Weights of a small mixture-of-experts language model, trained from scratch on English Wikipedia: 160 SwiGLU neurons an expert, 3318 steps.
Below are experts of layer 3 (counted from 0) of a mixture-of-experts language model. Rows are named router (the router's row for the expert), down (a neuron's output weights, with its number) and show model dimensions 0-127. Each number is 128 + 24 x the weight over its row's rms, rounded and kept within 0 to 255. Numbers have three digits each.
After each expert's rows: "comes before" lists some tokens at least twice as common just after its tokens as in all text. This comes from a sample of Wikipedia text that the model never trained on. Tokens count by the router's weight.

# expert 30
router:156121091096112144103100121132163159150144118128121146140104164134123163077102137143123097105100101096124124121100131159169197161141106135122124138146068087115166127129116123145144126195141126138094115117161150107142120116158110141101113159108125138121105120122116164123144127127102177125109153147152115124127107135153130130099112184076136134097145127173137106114162139122093143098120
down2:130153144110121111126109141088140157158137143154157105108118104156156142142116123153137145129152126141099102124136148159167124125127120110194128137124099137097147084109100093100170118126141120066155116134084130119156134134129133143107131142130148114131167164127179101083107083146132132124135140137116120153127122120128149129174126109121075092110160139145081149167118075108177084127127
down3:123108161141118105138116146080159119129123123102103136103167113127130133171142093112147152129166094151091117173088130110186131128101132103155098126073121125114089131163123154109120081141144089142138123091166114145115120096127102151160132144154116149133160121133122148113113097145075134082119110145140144158118108118117160157155104157119115095192127125129141138149157138126143139116170
down4:117135136113109141116139121098126092129128133137150126103126126148120162124140176106174143160154126130150114168148153099124135125129133111161100141144150135156126157125092139150114081099118126125108105118126172096133127138132131145124079153149057119137122146076142073142140068095137158137102175132095173142095143166106123131137158114143078122145107146143091104096103126167132116155141
down5:101121161175141150126161133107080122134130132118129193107145165132138181092145122126091112123147164118110125122114102111143124160117120124114139096108111097138153173147113150167160115138123123110157100089067116132075140133135118121130181126123137143139129114168139157105109126123126123169138140129116071122134180104147151129114165110131140130079149109124131121127092071129126144154109
down6:128094118103110107133169162154077150137143103166114108138123173130099117105096087072127163099102116142106138123125142149115141130131102099122146126134158122147125147148109131141122118142165096141074106105091162150154132122092060166150159123099126128138118113122108091138157127146136137187163121099107130131141153118097154131165112106148124142172134145156164138134115152137112088132141
down7:087098138125130099145113125091124145128119127067132152136174123112136086126122106108103130168153141146166119154136123147162116156141091184115130122164156145086106122157128151110144135123165129107146119078118157138143098099118122127138107125109109143101162102095100127149142072152137084163140095154103116109095113171104110124129119136150137138127187130136150168142136172126111121105155
down8:150147138141112112152141138095169102113143091127119121094123155127115138163124127099066134150142107161103115174158099138122105170126140090148144138088115137170142113110142145117150111104134106150166049166129124156149103139151135120104164117104090161116134133142137092168141095139089108130136155134136145170154151129141110090141140169150134103123146114123126124126127099139119076117091
down9:136174143161157139122170102133144138113147083177178163100164109134124157124094108134112089112116120176091116073101121135111109151114116125102166120125111179134161126118130134154078141139150117120150098149116132127096107135137142152130182159096142092135119131131134133105144173159117127123129135110111131153146109128166132085127145121100138163109119115118149104089116126088089085138131
down10:113140152141127154125125149108142130094100155126140123143061114138143134153128116133111077126147107154128161117140105151132173123154096119140125155152123133164112164107117190107123152134101123119130147129118154139123163131043099122134141144126157148167095141132133091111146118083138111124157074111185141126129135183127102108157136121111111145076148112128129149143107097111122109106097
down11:126151120134125086128107124168151135147143125131154139107135117113130133145123109167116121093126151128119153118130104122144133167121174104112109103115136150123164119177110127087158125119156191085116091123127134118119115110124149141153164113113105123170111149128102141145134123152090169126115163118130154137132130073116119086118041103133140129113095177145134166106081097176135110135127
down12:136124127156165129117110115134167141138114118144109137084073134132171144157125168132144118139120128086134142069158117124122137136148109168145110119123146178149155106115137162140111096128122146139160112099098119116154101161153156110118135118109116142131125122109133151056115132169077143112121137119120131191120166134118160102121137121170120073126112142137109112109155101123130057135114
down13:094134126124154106115119110117145127165144191136114143139136120102100130113125139089111130113119128152139169172110137161113106111153137116116094183112115070149104146140120160106153131101146123126075130118188119142144114101142103150112127144183093121155122153097141084158135109105138118142099179121156136123091109117105135177122142171102126089160111144152095112139141115133136131100109
down14:101112152090099113116102142202124148123094141121107077123158108074148127169157140159122135141125117132155112152103141100130127129159113127164148120095103113142097179123118105146160115137094118091097164125118111120127135112093122161130109155160128152156150133151150130127156151136113110155125092166144127151123136188111106174121090155107096116101088131144163118092132142118125109122122
down15:108145127136132109077112135159119129104114115132146147118128117147128090137121129133139163164087078149072100137110135074154078135125107184146130174091118114136159133179111121145100158126114135087159132134123124124144111130137120136146099114144169107190101122133167124093078130118119082106159142149158141136138145150153118163112118160127128126111111122146168097098140154128144145120109
down16:158125143151171151117112125114130119166141110133153147110161099163149123117100157174120107131115129159108108122108108113135137125111091103122120102144099171128142102081125105116153136085145127117170075164094125133145108180160104103098131124107139139147112129129089148114111150116126154125102140092139157107161153085178071114110127119145115150133151139113099165147109105161121129186141
down17:150101134111125141140114138141097121081125141117110138155107122105079090099120122125143106144144141106101154138122130068125179146176138105192121170151151135123124120155142159108107137129106157064139080122126147121114132083106124142108154126155127096140090100161107140100130109136174122110129147140119113125140140158145152154161130100125133137141119129146139083166160126178081113130158
comes before: "\n", "-", "tion", "ally", "|", "d"

# expert 13
router:136129075122129109125143114104144151131148141149114148157105142151221146121099119139103169145099119092158099156113101175152088111141150128097127120126119121137159103093129159126142137178092133112134092100135111142105139145133126116113111157089149147122124141155138143142123104082106187122135138157124135146080162122141116075114137143153138093105128143147171143123145117094145130122099
down0:130149156108128124127091138126131124082151164141108140116097105163180162142139107116110104065129150104099102144135111127125147125102085107102151102140146129080169121128102152138142108110144151139081136103164130115168105115140126151065162121135123105130122140148142145126151127108141156135098136134160091108179145134145124133116176141136078113149114121108136168148140131108103117195127
down1:160123111143118097153150134113149133155131131126124140134157151121118122089136127132147119150145165134154112123120115132134087115092144129124109146102175133090127121169079099125139129132099122169185153143115119133102096105086116088137123090111120119123075101166145158169110125125105101126098092151146137128142131176135089101122125187128113077120141163078138153139130165125137176155120
down2:142150117124155134123129097082123156150168147115125156091141115152123114192091161138082128128111087104144135130115129119164106142145115111116084124133129116143114154108114160115164089155080150142094132131112156147139151126088133127115091119116122091085188088159159136118113134127124115154141098149132135144146109149153127102107175141114161103094158149178142094134143125136158114108102
down3:124124102111119106102133136084135112127123128132096142142095099090140126144114134103137153128099172129116178133121135134139163175128107116154130136093149149120078127143115159144154155122102143122101081095120153127165157175115122115133100120110128178107158108120138096142118107111078113138123147121137149114075149142127142124142059136125173157198159140157125152079124149115114135138123
down4:119123079111131086136116141137098146125134133129149121102106128147151084118165181125138116153071104140091122111139131171154122173128117147183152133104108145103140147103124124112107090144130139096134138109144154117198188144148149150117082138113114141149137096104122159139135140124115113114103118133115137126136122126150115116132151141131145105125108162188105145096175101076097123095121
down5:107142095106180115113137124095162136110073147094142146085127112094107124103125146183120122109149104126104170096115120124102126159136137111154139159059151105136156144128166148099105111146105151150116072161122123131143151157180137163146109166110135111133148115110165114119120145141100140122153118153121109141126115139145104157121126119126148094095171097152173151113148099131119108113123
down6:129165154134098149206093085136147113123112136139135156145108156135127118159090139112177106099142170114129150118135138122113171099130117129167108151129135165126105126092118170105123105143078111143107087136096098136168147121144139136115135157127136132092132130108107109127111130151084118101122138154153108114117083148169176169121151109146139097107123149100126146119102174121097099130137
down7:138130138114173091143103133107094109132133123129134139100112136115124091118128140105096107118130136111142119126150126130099141131126125131170156132116130147122146160127147112089083132081124097121130145135126178121160118127119116154097168138112078133139135097148130138123124131145196078162097117142102078132179177186131110123101161140133138156188086183113100128122152132117125117160142
down8:130122115139161117097148152100151098134086134167108139110082136120154180120080129162119104101164151096135136125109150127084134131119117124162107109119114164128142150092145152133113131163092112122079131156141125110122159157123117099126135105132146166103160109166166161128183131096104131103183097158135098118118113138163133129149102155130109148171131117103087127104136143123094147136102
down9:129108064135101145120105148135162134132136118154111116139117120143114130127158124117169137111112128097144164158094128144140134126101107149134110075104093123133119136093125190131148147119102119155169142140060115123165184100108152144180099138143143126127123121125132130133090127147100100177163154105123190125119154119130175107118134103131108173091137121126111129091153135142141103117141
down10:172130094123131098147092186136139079123100107128111161138166134127153174154114141100111103144141151128123094098102127118156124117130127147107114123145140141093092114179100131149148117138137097149159147136105128121114138110073129091149136114155077143130073119181113119139110124100101109143127153143107146140125111135097144116170111129130196111145117158119145105167102163115142123135101
down11:155171151137121161158145096131146120096121114131148121115139089108137079148106168109126097165118183170141138137122141094108119145140126143139133107155096159167146125174082112116105120120113115112141136130165096121151093083126136160075088119083102140137108108157163138134159140139079116115130090111133151119140133097146100119096121150140161111111178145137107112125156156108118156120122
down12:125115156144139114138156117107103129139104146095164143128124131132081097118135113096148123103089160151132115124129088104147123147143166158095132140140131139102165109161136065125119104110129129103180114146115122124148106156080128113160133159172185134097137085089105141135119119089089125132135170082173144127141124148135150124159132147135144139135135121079124135156130183120085107132110
down13:151105169104090145172141176125077117104141105137125115143095104122151157137142095126146138102108155098127147157131137154165145120109063099165158138120131108095129162077148175135155150130142147133113067128131127137139160158118107112124132138148158082132131156110135147137143130112148142096116098105134114139091120130146148152117098130111104153105088169158115127121145111112073145114111
down14:135093135116138122089168133135134081108137118119120100127184125142108095130096138081124140141091127167140116129141120144116116092125127116116174141122155154155136097125091126119122084103164166134120118126131109168094136113125167086121164114103116105142177110155150161127132094080167123140073131149118137143112163154141119099114152138157153081153095159171134130119139103123143160115151
down15:120117137096169096116156067114091127119110142118111133098171145151165125130149130153103140099141150117125075089124116168149137134151117128120159142118124140117200126129148134187137130140154125125160160108169152087135110123128156107090144114089130085127146116155139139104147120153117124093127126113111161107093115142158145141105118164081109073125092154130146138143127125112112142128088
comes before: " the", " S", " C", " a", " P", " A"

# expert 29
router:105163103137125126101164102127136104112133110117200090140119160156142120118117156075163089136113119110113133120127070134136117102162122103174133121100155138139108125122131135172127107146121184123132100115088166141144124116123073120092109110105121125139147129126155141116160091121161150126142162127132109171155129137140126191124136100126127135123150139186168141147130111105087123135112
down0:121129114140084149154156127110128178177119123118140159140115155093087149150133158120109090124115116153099128115128101085128122177134170123100142132103141134125102115100119126153138132171152161161177120145122112141134070138080162116130154148087098142094122107118113089179098147118124143134116133137147173086098124140115155126116123117140125129132135099121126105173098177124113115089141
down1:160139089132098127168141137115094082133149123159110131150146174155159160149158102078112112114091144101139147072129148154089136163125123141139140139135132179140089106126125142157158167132132130128111136109093114136141141162138104094125111155151137073114120119108148143110136120137132132174131139129146159118100142135091130120094164091130142108132083097145159179123106122083136114119094
down2:132136106145133187092135123121113090147087146088119116100136184121090116126074162112145080146157097120134139106102143155090115096132142134116118127071131159164179100133099141112095143160112134149125162176127136132113146153099120130144147117139112144114134139130121139123158112168114144165143158130119103159122166180144135131105179112137128115138101098115105087138141133108148117140114
down3:144115125157121145138123115152132158123131114075130101151188105134116134098114129162140123111132131126097103104106155151128129156152132114133073169149142110088183146165106146148130079148127164127140121095104146131142154128095095107128083132134146142090168137123141102117132114124086110138120147129149141078097156106160127125107080111195140145123135151115122146169106130152117089099108
down4:146137113109160165099128145115130078123115141127117121153122126130084121177173183136103130120131102117163098105152156135131109121110137111094142127147148078124121139144126113100111108099098162102117159091121130141107214138121141121146159142127151144140147150083126102152111146133121128152162128129146104106121128136165119108148119149195146088140117117137077135106120091088152103115110
down5:167141139103082092118157107127118109111130123116126165108121111155160127111163115161072140126152138128132142100128121143093111154153119119139162118083186069105142084142104143151141091139118094133175116106092113150122123124131132121137099121152112138116139136167172119107117082126113101104194142169104184129140134099141145122148144141156178138107117112136152123134139134151127103131122
down6:166105101114136115125112142140145160127172133173147154142123178149149083152134144140154150077097109107111142145128139160115158133104160150139127110145122128119100191119133121128129112136150148165095152119098084106149104120109125147156139164132098137133132098099142079108130140123144083107135161133107137097119125103067116122129147118067099105104121146134106154119125113118145134114194
down7:118162182099161137126109137117125079157095150162135099101097125097163133121115105129113128098132127151117091125119128181092129144129128133146141104134124113132161119149097121124127133089133119124162130062104150125119129124171116151129099109142105125120108109135165160129157134126145086159093100142134145148159132155122110125157175139127113124102123096081134154119108140154080188179159
down8:111137109093128160108094121118115120124126122086143116115104119124162094127114114096159164104094166124102155130128156125147136069095125179083155150090126142153167119106139089152143122141073146127122107140134119142086186126148110173148107106126126146124137128119124134146163079132142155162127110118140094104139121114124153163126137140140095144159130139066152098137134169163150148131135
down9:131099132139147120150121094110130097162162172096121133127117114125130155165130155106140127158139124129125172134181135137155162132138137160081086143126135118108111136086113135127123120142136130159165147065107129140107123137152116089086154064115090134144110159116139070113092131094103127104136129157128132145125122104109140124145137140141168169074160110142132097106100118140155151161103
down10:138162133099125145114156134165113139138134099086134155156135099154126135132131100151121143123088150075135148127114147118120109118131103107076165159164088143145131094135084116107112119113183133149094172104113173144120145128174130112099119130126118135135127115158109112157199072117117129142146147111111143120156153076128124157087127156128138160129118123106128134146134099164104132085140
down11:116141127148116147127088177115125151123134066115107128113107138146137165148145105136144159129122143129130118121110118145200110126169115172118088113097128146158142150096120169147128162147127105120093117111143100189093131099115144149104146103109074093118129158128136126119157062152128111100091156149129173127106124118132125099121175123122145115115122140096161111115132145131164112156135
down12:133120108157196119112117113133134109135079106162075143155104137108144112123165164152105159111108120107125119090114134107086135136118146136170101106100136120114156133139108080111113140141152150125141125116162074136138123126113152126095142162080145128118106199094131166124130152156110106139124146106176163138121157123128139119151116146112169148120099136136084132075114133142143109147137
down13:084156145115096098155151139116120135104134157122171130139111113151161111123133157100094081134095146130156130171127112114139147098100117097143154172163173128112121150109118147130107121104127140100143121124118130111099144161142090119125132100108084133148088102118108166157080113111163105138191118154151132146184139166114139089135129127130121106143105170091125128087131136126101156152149
down14:163106086140148094140107114173081117163148136108109120126083141110116149130102106078116122172095107131116148136129158131108135105106082147137082167168154151117114108126112169139123106129138159158116139138135132154148104115126137102093118124129149114151138109156140100108150151125168142145115118133120125104196132137166134162120183112103118152127121147113176136110112119073097161121140
down15:122165100159125110125132131130160129161138122142077075128098114168178143145096126102077132123109121169087152147131129171139129106145174143091148126159136107100110133124136110140103138130118138127146116189112129120150113074113108125122169116082192134096147121107109147135139166115140143148101112146141125110116120127117139114083139094124111152135148101107154138111154180124093118149134
comes before: ",", ".", " to", " by", " in", " that"

# expert 15
router:066112170119142125130103123113130103118111158132107088125142090130095097146167131129117127161154157135146115112120121090101142122127129121146106143112163135142113146145119146119101107111141112138142194120112108113103149153125128137143130145192084132122152132091120084131127096157150064183130092105126155130145089143107132123160114127155113176140082160106110135132137125123161121123179
down0:103160126152133151154147122124107170092102145084116105111102139108125071123161142106117158118130144102108131117122114128105082124134143091179113115090076120153165114142167168147105165133137112166109139107105101125182119114152129126131179128126133132154160162137158128133116136118187138087093131122122104120169160174086121133120128117130095111116104149141148103131114146141150135127107
down1:175130126161146111135163132130171085122099111141119131148129125134166107137058097120132116136133137154110103118154161167070104112139052102142153106109148135101131173074103100148140100133129129100112114139122139102140112145140120087115167102146144125185129110135143148109095131117102157108158124127122140132129167127134144115130131090141149145147080124119177147127154149142147133141110
down2:118133123156119094119112099133123093117124128129139137156137132108162109142118156079143077127117135124100136114105092070146131138162147111139122159132137102163133143140163141115127125162160159114131119133131133070122146139134139143121095127133093109160125128140120139134106134162098190134135154083100161152201135119129135138115124124080051163091113137110105144153164157160111130144117
down3:155127120127164121129073184135134142136128122153083167152103119127092153129091157099161136123133169122113145158143172125163120120125157144168119138113100126105142128095171183099171126098081127111110139172123139115108139170132076122141149124147122094126116136118142086137105111141145136125106096095167144128108128120080114138134106149109103111109147120086141159135126089151140107113139
down4:121110128116105135123096155177143105105114121160114119094157162111092112138096141104151160110121132109120126126105085112137127100164108150144098159121069112110150154107110113161097119179118103146124150101105130147123100115122116157127172152111098127111134123126183106111130112109207112118131126082152106132137134129096123126165137120141159138150137127156172148168149161143142140102080
down5:135128131147127173133143099120136153107172126100165098078138135119165108141122123137103105111114132120112129070105147140158162130165184100112127162120107152157096092127186141119106125150133107122106108108166131118130123086120173128124149182082120134128174129150135129129072169157152145114094129110125094131158114140139115154147136114119090121089163095133150135141099129111115114120122
down6:112139117125118102097089182148128136127144139120116118110114115137201124139150110135099078154121132085140120168160131115126151159137165121140084094135135086075127158122118126088125120102121093131127149144147137098170115134123111116126137135134096096191134147133102114099143122083123161137156141161104144144146150147115156145110136139117102120094142087151115180159140126161130134087156
down7:127118122115102120073121127099141112137138128127160139141099135116116123111139158088095168220095139138133136123120136122147130125129140185162130160100101133156128176132144144110122131151089101137146126109119112115164117099101138146188108160111129156112104144127119135105128082150153128137133122111149104101141102111106146101104072152127120155129168159117122093094155160121094166136103
down8:110168150135145124150158100113115122135139114143130127144135106136170156163091107122105117138145162102150102126152136156104132125143144129145075095136100143145119190133129114070125166112129136090169123154164146107150113124136144112131123107121135100162114123136055126130153153116128085124168153113123117095171168135158112131075076107118111113128112136117144091113085113129153134164107
down9:119107130123154183183158130139142146122191112102134112130138140147121161138170094144116115098175139093145086093140113175119151110162108104087110122095074129128106162137124094129161132115109136101133120112113111092118085114116146120136138110132158119114114167088147133135120169119136098171110116120145092111099150123112120127148177106120168091106133101136117160126150131119145145159127
down10:143114162115100104168116135100114144120137106131149127148158105167132127108084115104117155114151157137122099107128130101122091127120161148139168088107133163131097186111117117126146128098086147133167135115117129094129111115158092096166142083108168141121177084110128124131181153175120140113137150133132099159121129113085123129141142124118162132163136130152134095143099136194094133110132
down11:107128138117095152182129118168086133112120169094151106116132099134139110119156164123097137132098149095110124124076156147130145110107117140127088126164118101092134128153097110165136142144166149114126121158113141106163128138136109110104127079097079135168190129143110124109149119123127096096133127120141103139136163140121137099147143094135095164125153106098160125109150197156110119103132
down12:127137123099060125149118080117130118180126121119146129094112096154103088105124146102105153173113120137170145109133109120162131149138108141153122093120108164141187101124099137111134129155133156142168140146119105108142141144137146119116119107154122149110128111131106099138142121126164078178123084133094134134110106140148084143129148183140101115120169099120083105139156142115116178148121
down13:112124124112108123123116114144109106173085137128127116129126116100158090146148144123097141130118139157095099142171130158122095137080153113164100157148104102135155164119102135145110145121152088176135107103124147151150100159173143094122134104128120126166208168150115131167137112115136118090120095111127149107126120095102132158120152132114127101086143154102160099122139173148090143127108
down14:149107118091130125144151155141116121170122111139092124095104153119174143125173073180092144113154113133147137113132115130116134083149156109145107037146162127116135123130100133102132128104161108129112146113118103109143133127080126132132141135170110092118136159139077107130084164164148114119163145150134151100087116150161131136116158130147103151146143083139126118142105145143133137117104
down15:167117149171155123071126166119125124102163123117118100142136107094163140097100098154175142105105132133136076122114168136119089088140138113133101173120114102158129106123121147135167097153156103131083132096126135133124131156089110096110161131185115101148136150120151099133119150097139124121115073093139136170155125145127118108129144101133139117122131155124124160171152163156146117117128
comes before: "|", " |", "y", "th", "mp", "c"

# expert 12
router:088119177120148120149145119119138097110100130122133098114114116161075084155175132095106140134152135141159114102147136076083133128115120141144124125130139143144128141153114117136098111113150135149146196117121101104113127142132124130132135122194100131126132103106114106138131119169158066203146087089137151116155101147127123126157128120144107153152082128094103117128129123142147121119168
down0:126169147142160104143141135120133120121109158126160151148142116143086109140120164149106126121159075115121119141139109143132130154094122129143176115083190135181137098127109145069136104127125125143136131147114099139062143119105094146116132127137096150106153059113140109142119091125133118147153172132091143079099124135127109107100117142168145139107135119123128147163108169135130152115167
down1:128145130090122082124133089127106132130084094143154146146120114111148122144134099123169182122120121164138149153103139106082088104109132153139110102092107102083105145169108097112151165141101079115154121111112108133176174130167127150137118100147147158122109164140121107161144141126134153157149141117124132160131160139104165097148108074109142130171135132128127096119142144162096113148128
down2:079182083089168119123114148103144093134107124176150149152131100151152140124131155107151088115147112115156122123181122129105136150123132109111158120120140129134164134137145136140095098104091130104128133148164157114158108135133124132107129105123151134117152070155125094126108141129134102112145096088144092139144098118191119124153134130105165111121109169146112182099146088095144107152120
down3:114130137127131123120120171137139139166129080141124140152115116140131143116145134117146115117131129162082143126134112108111063171172137159112160155140128158134113125148103109142156169164113137123131103116125120147115092096083115110077118124102153146131143091139137079128136105146125127097109094127112148140139115180159126124112145096150175143120116090094101132105174102165192160113098
down4:104106154132107168139131137145157159098106161115151144128108103093107173148147118164109140123089071103150118131110116098125166160089133124100111100106172096106137190126154152140148137140145165137101080107146128127117131114083105113100140117125160121130147140106167122132155136109125140141087144097114111135102147129148121110147174117097080142098139148138142134116175128148124114134180
down5:138137161112134149140107063157148134165122113153140130107167125138110149141155099128113109135121122128146126093130109146146133120149121115098128100138097122147137130138157128114098114134104138130168157141134150130105157143082144108125162118167149184109145122092127103117184108091119135167110144132162090141142103128135125086118098067129130148109158130153054121115128111074178147141151
down6:107081115156117164115120129159096091149158193125107133084107139141155117173166121096127127191126079129166106094110122137153122123141130089102131114107140079118142108122156147171094141123146094111106158142165148144124151168125183127124152103146101090149088151133132132088142117155172107119096105153095128130146104120105125107140126145125130135116132133137112144125137111125106112128142
down7:162125127087135186166154153134140096133103043141170138119146128125097154120089126124137166125120119163160137144139123144116140142077155122129153118159135128130095100113128136125134105160107136103119151132107134161160127144156164143135124128110163133128139096127092118111127095072140076121085134155128142136141146121109148125105147150106180118108113106126103078115152100131167159114129
down8:086124164174115130145164123111170121139123165155101121106145147110101127120149176124114123120094120136127113150127106147102165130162118137083132107092141143145146124129132170145121150094132102111133128130096076147102106161087144116112119178104048071147142133140111148125130129126114126128118111169124162149134131146133075144143137155111130124119118125148095122139106152098195123149112
down9:118135144114116135096117117095165142082129087104160082140125170121129115165164130124149122105130125128168117133123130113180102154152153123168115176154086135111161133134116136099151091134122123101096130137120113141125161149111130182121079105112144122122142124103123191153115147179117153163139141084113114160130118097167127128122092095106141122107102121102114123150154127070122125122142
down10:120153110119153121125079141109073116095125112078105147151109133147114110123190139109142157064119120121181134159120130131136108130092122096102154127148192153165144161097137166106112113111107120103110157069151123139129172106107162136150142122155128108096146123176141121089127123154114135124144131129143137094115114132118131118112138135089129129149157148108150164158106138125102117118154
down11:122150128141119161183124093107120124108091114135178100128162135137156147146132074150139140108152139131142127098124158131141084074137106115130136118169089108152140126125157128131137153107129100118154162124120131108110103125161142158106132142153137088168087142115157092137147136149096144135147154084134117121098151144147102147126064120120086125147145142095134128141160143090068091140113
down12:162108136117161108105064139145115151101146089123180147141095112123104128106154114102160127128098070111122124176146153102134111125173116133186143163138158093102150138129146161096121164108097154105110155128192105105094156107116139123152138094138103143123146129129153096147110162081167139148118100140144122127123124118134153107102164106114130137142141120118144119129126133158100124124101
down13:064146069104094113125180180131089106125120111124157132121126089137137112144144102169168139123112126146166129119118118137124134116112134120126138112119174108113111181094149130123096143101120164142149106106117132161135132155139151113112122111139128136130133149174135116112172094136154098151095135167129185156122135108101116109164074098108134169171122104126122133117112145134156128091125
down14:126157101109125148084120099147085126130136147095158145103115083108064112127104183144099131084088101129119155177101098162114176132146168108138143151101136117084124149147140124156130149113150129132164163123126137153132156122128141110134109102116124136153151123102127154141080130162114132146102136123100155128118135156125097113143141112123111140134162101125112079170113143109119155181156
down15:133117143177146130112116116151124132127137111099104152145104148132120159165130092164158073147107132157138120116098141098156120142136116145129089129136148101134132102112157106092075124134117116132152178125139168159106124117086136126173148109192095170159133150087095106159156128155087172113109097149090153130135113136130136118096119088074138131130141136106127131128099100119130144130119
comes before: "\n", " The", " ", " In", " He", " 19"

# expert 9
router:080083152138159104129169119084114121144109114110116125124120136107096107141123134109113134160153118129124119101146084105104130148124142125160145159125138123153113122156088111133136115122126136180111150094121116123120128183131137122169105123172128129120100103119084086171152090165151082167115115140138142150178061108118159089135110113139101164168106127114146137133113122143151110154107
down0:146130101125091147150121123151114134155129110152132152158140145150122176126169105154125104140114144123108100141094195113118079117111104152147094160164139134108136104127124147124110153114116131116140105121129143113157128128122103098104104145105106118139158127120135104184138177064162120079096139114138109094138110150140107118110100140100133085154131163181165095116149171160112120110128
down1:164144102144115142125094139075136091140193148105136117135117137099129125125139161129077074155083140122145124108152157139138150101166123128142126114176154129183117169101121099150086136133125100118112103143120116195126173128149122145151122123090126115173109136108149136084128154125143156124126099153096105128104111114121119136123187132142142108114109132149126127144109089107099139140135
down2:106165131149109122092078086130113134151122119091158122095148130194141080115145117094118153111114115155104108131174135132115131130136112113117114122138120141107172163113122093136151104144104164121118105134142141165142124123134110119131133099079120116132137131127108213108131124156115158085155093101152133146151104147135142090082119122136140147163115150136158122124099135133104165183110
down3:139118151118111143113126166131176114145126119121081148145100133120106147181143162133131092096160081111172104085151143133139145135174111133172168137153155105111144131157135137124127126137138086127094140142153122161099158137106165118124093109127122095105128167124101097112119121125102100100132117066148138079154074162142142121129166106131101154130138139123102155125152120126102098106123
down4:119077120098099144118121115126138141153137147148129149141131094119118054150102132070145146127145106140148141181097146157114117125077115141110149171156141153088121127139124117125121112131116153137098128128098110078152128170168124158138143161146134150100089132144126148120122132086158091137153105171159089112154090143122117118138147095120134130179131127142089133107138097168121124107157
down5:102155138070083104108132120118143183137191110100125159151135128082127120103162103125090137094098101108143156106116131141113115143133148122134134145139161155090130156107131096122152147117116082123133158128119120093126139155146143127145159109131182136155133134083124111162124105180090137129092148107146127118112125168098107142147152106153132137127112147136167133154128118128109126054126
down6:135099123135135140143143088147122125175128162116128166143132166103132133160124181125118146097113145101162131132116123115115132126135164179120140122121109149112081135087114107172147138139106134109069173123127138099086125147136113128137125138108140106137140152103131121168159113130068094110107124145138083092140132080087160126097128128146147144109166160134118155097119076150171151134105
down7:102130119121121120115117133103138094152138163114149160151131155109116106094144144121136130134175148101145119117149151113178155156137096190123138097133143150116129119102139107091112121151110142138142152155160106100149130131140155145153116124139150098123120092093148107114134162126094110139161188124139108108122124104134096135098161139122166096058119170125100102153135078130145095067124
down8:114176144156147141095172116100128111149200098145104189130087120114146142135129101158158146121138110157109167128119156115113118108102110136137163152143106107149118152127135081142140128131116150113134134149098113148117161131153121135101149156114122132144137116122134155145099138126131099134104137126084085113166104157123119073080153120123136164112131054105146088121107149164127129117119
down9:095169163130134098148082098096135130115171116131123151132186087120143154129121133150110135133147116160168161143141128137136172119102091133094125121147160185124129134150100088137140140143113135109118131123103116118140097153109105136094111083115125122106101107134115126133116181158096133112113137155082106145072142120095148144149141072122105159135129146124157096112166119148113139173142
down10:075130122128155125162113131134150098092143135170173113111136148097134133114124115139125094100127109061169113100140135120140138158171098098124112141135131118135196128090094133121102136124132156086146151125182138115129129113144146115115132124146159160150125171149131119126111121150144098117157110081145089126147113151113122119114185155093135126116167115126109131078141132092134145129078
down11:167122126110099136122139158096111107114116162108139145130139084151136138130111115131117115150142128120124137127126140140128100136113119096115144120115154131097159049186130115096109114157172172121139080200134146152153150068155143120103141180110147100118112103142094140138102113157150120177091127135092140136119085139110118113147162128152132131125088143148143109125116111138099155150140
down12:168105134157133162148162130192097134160109097120126123159122159171081073123158098084182106149120133099156117123155130111096119122122129114155150113107132129116109141171106119154108133070110132117100120123129102151111141068145128135143120137106110162130107103116133121107120104090165149139123123137129133129119113180126165130129137163114084148116129137102133129108135150165123171100101
down13:097139135123107148157130142096120125161097164080148106111099150135112120111130147094126121142135091159166164153156156134119143097083140171138140101091130074165118156118143123123081099130078083114136186184072129132156113142124116082137081123160133107159120093136115161162136118135142099114127130136152121128155151124126108147121140120130144110156159133131114138147135105135111109112137
down14:167162097131130100154138136111126161141151088131145138091133105180132153157126149128083156131130118134137123154110149142155183117046144124104123100148095165109078141150123136105103129119139140124118169106131145109180118139132159142130122124130107090125152122103130145141105098151136122174086172143092102093136132151091101095133114097118168129126107132135131107123108100113170138123134
down15:139165117115135126129135100117173147125114207117166122101151137126134078121138168123107083114120155111170117126138100100140123127137136105143173106104170127126152130119136129111135117089124100152128110133143160149082105130142143100124121140125133135115115148127110126089140135155104111165153198098131160140136099048138141142146146164080111121128114166156096130103107109120129107108125
comes before: " of", "s", ",", ".", " in", " and"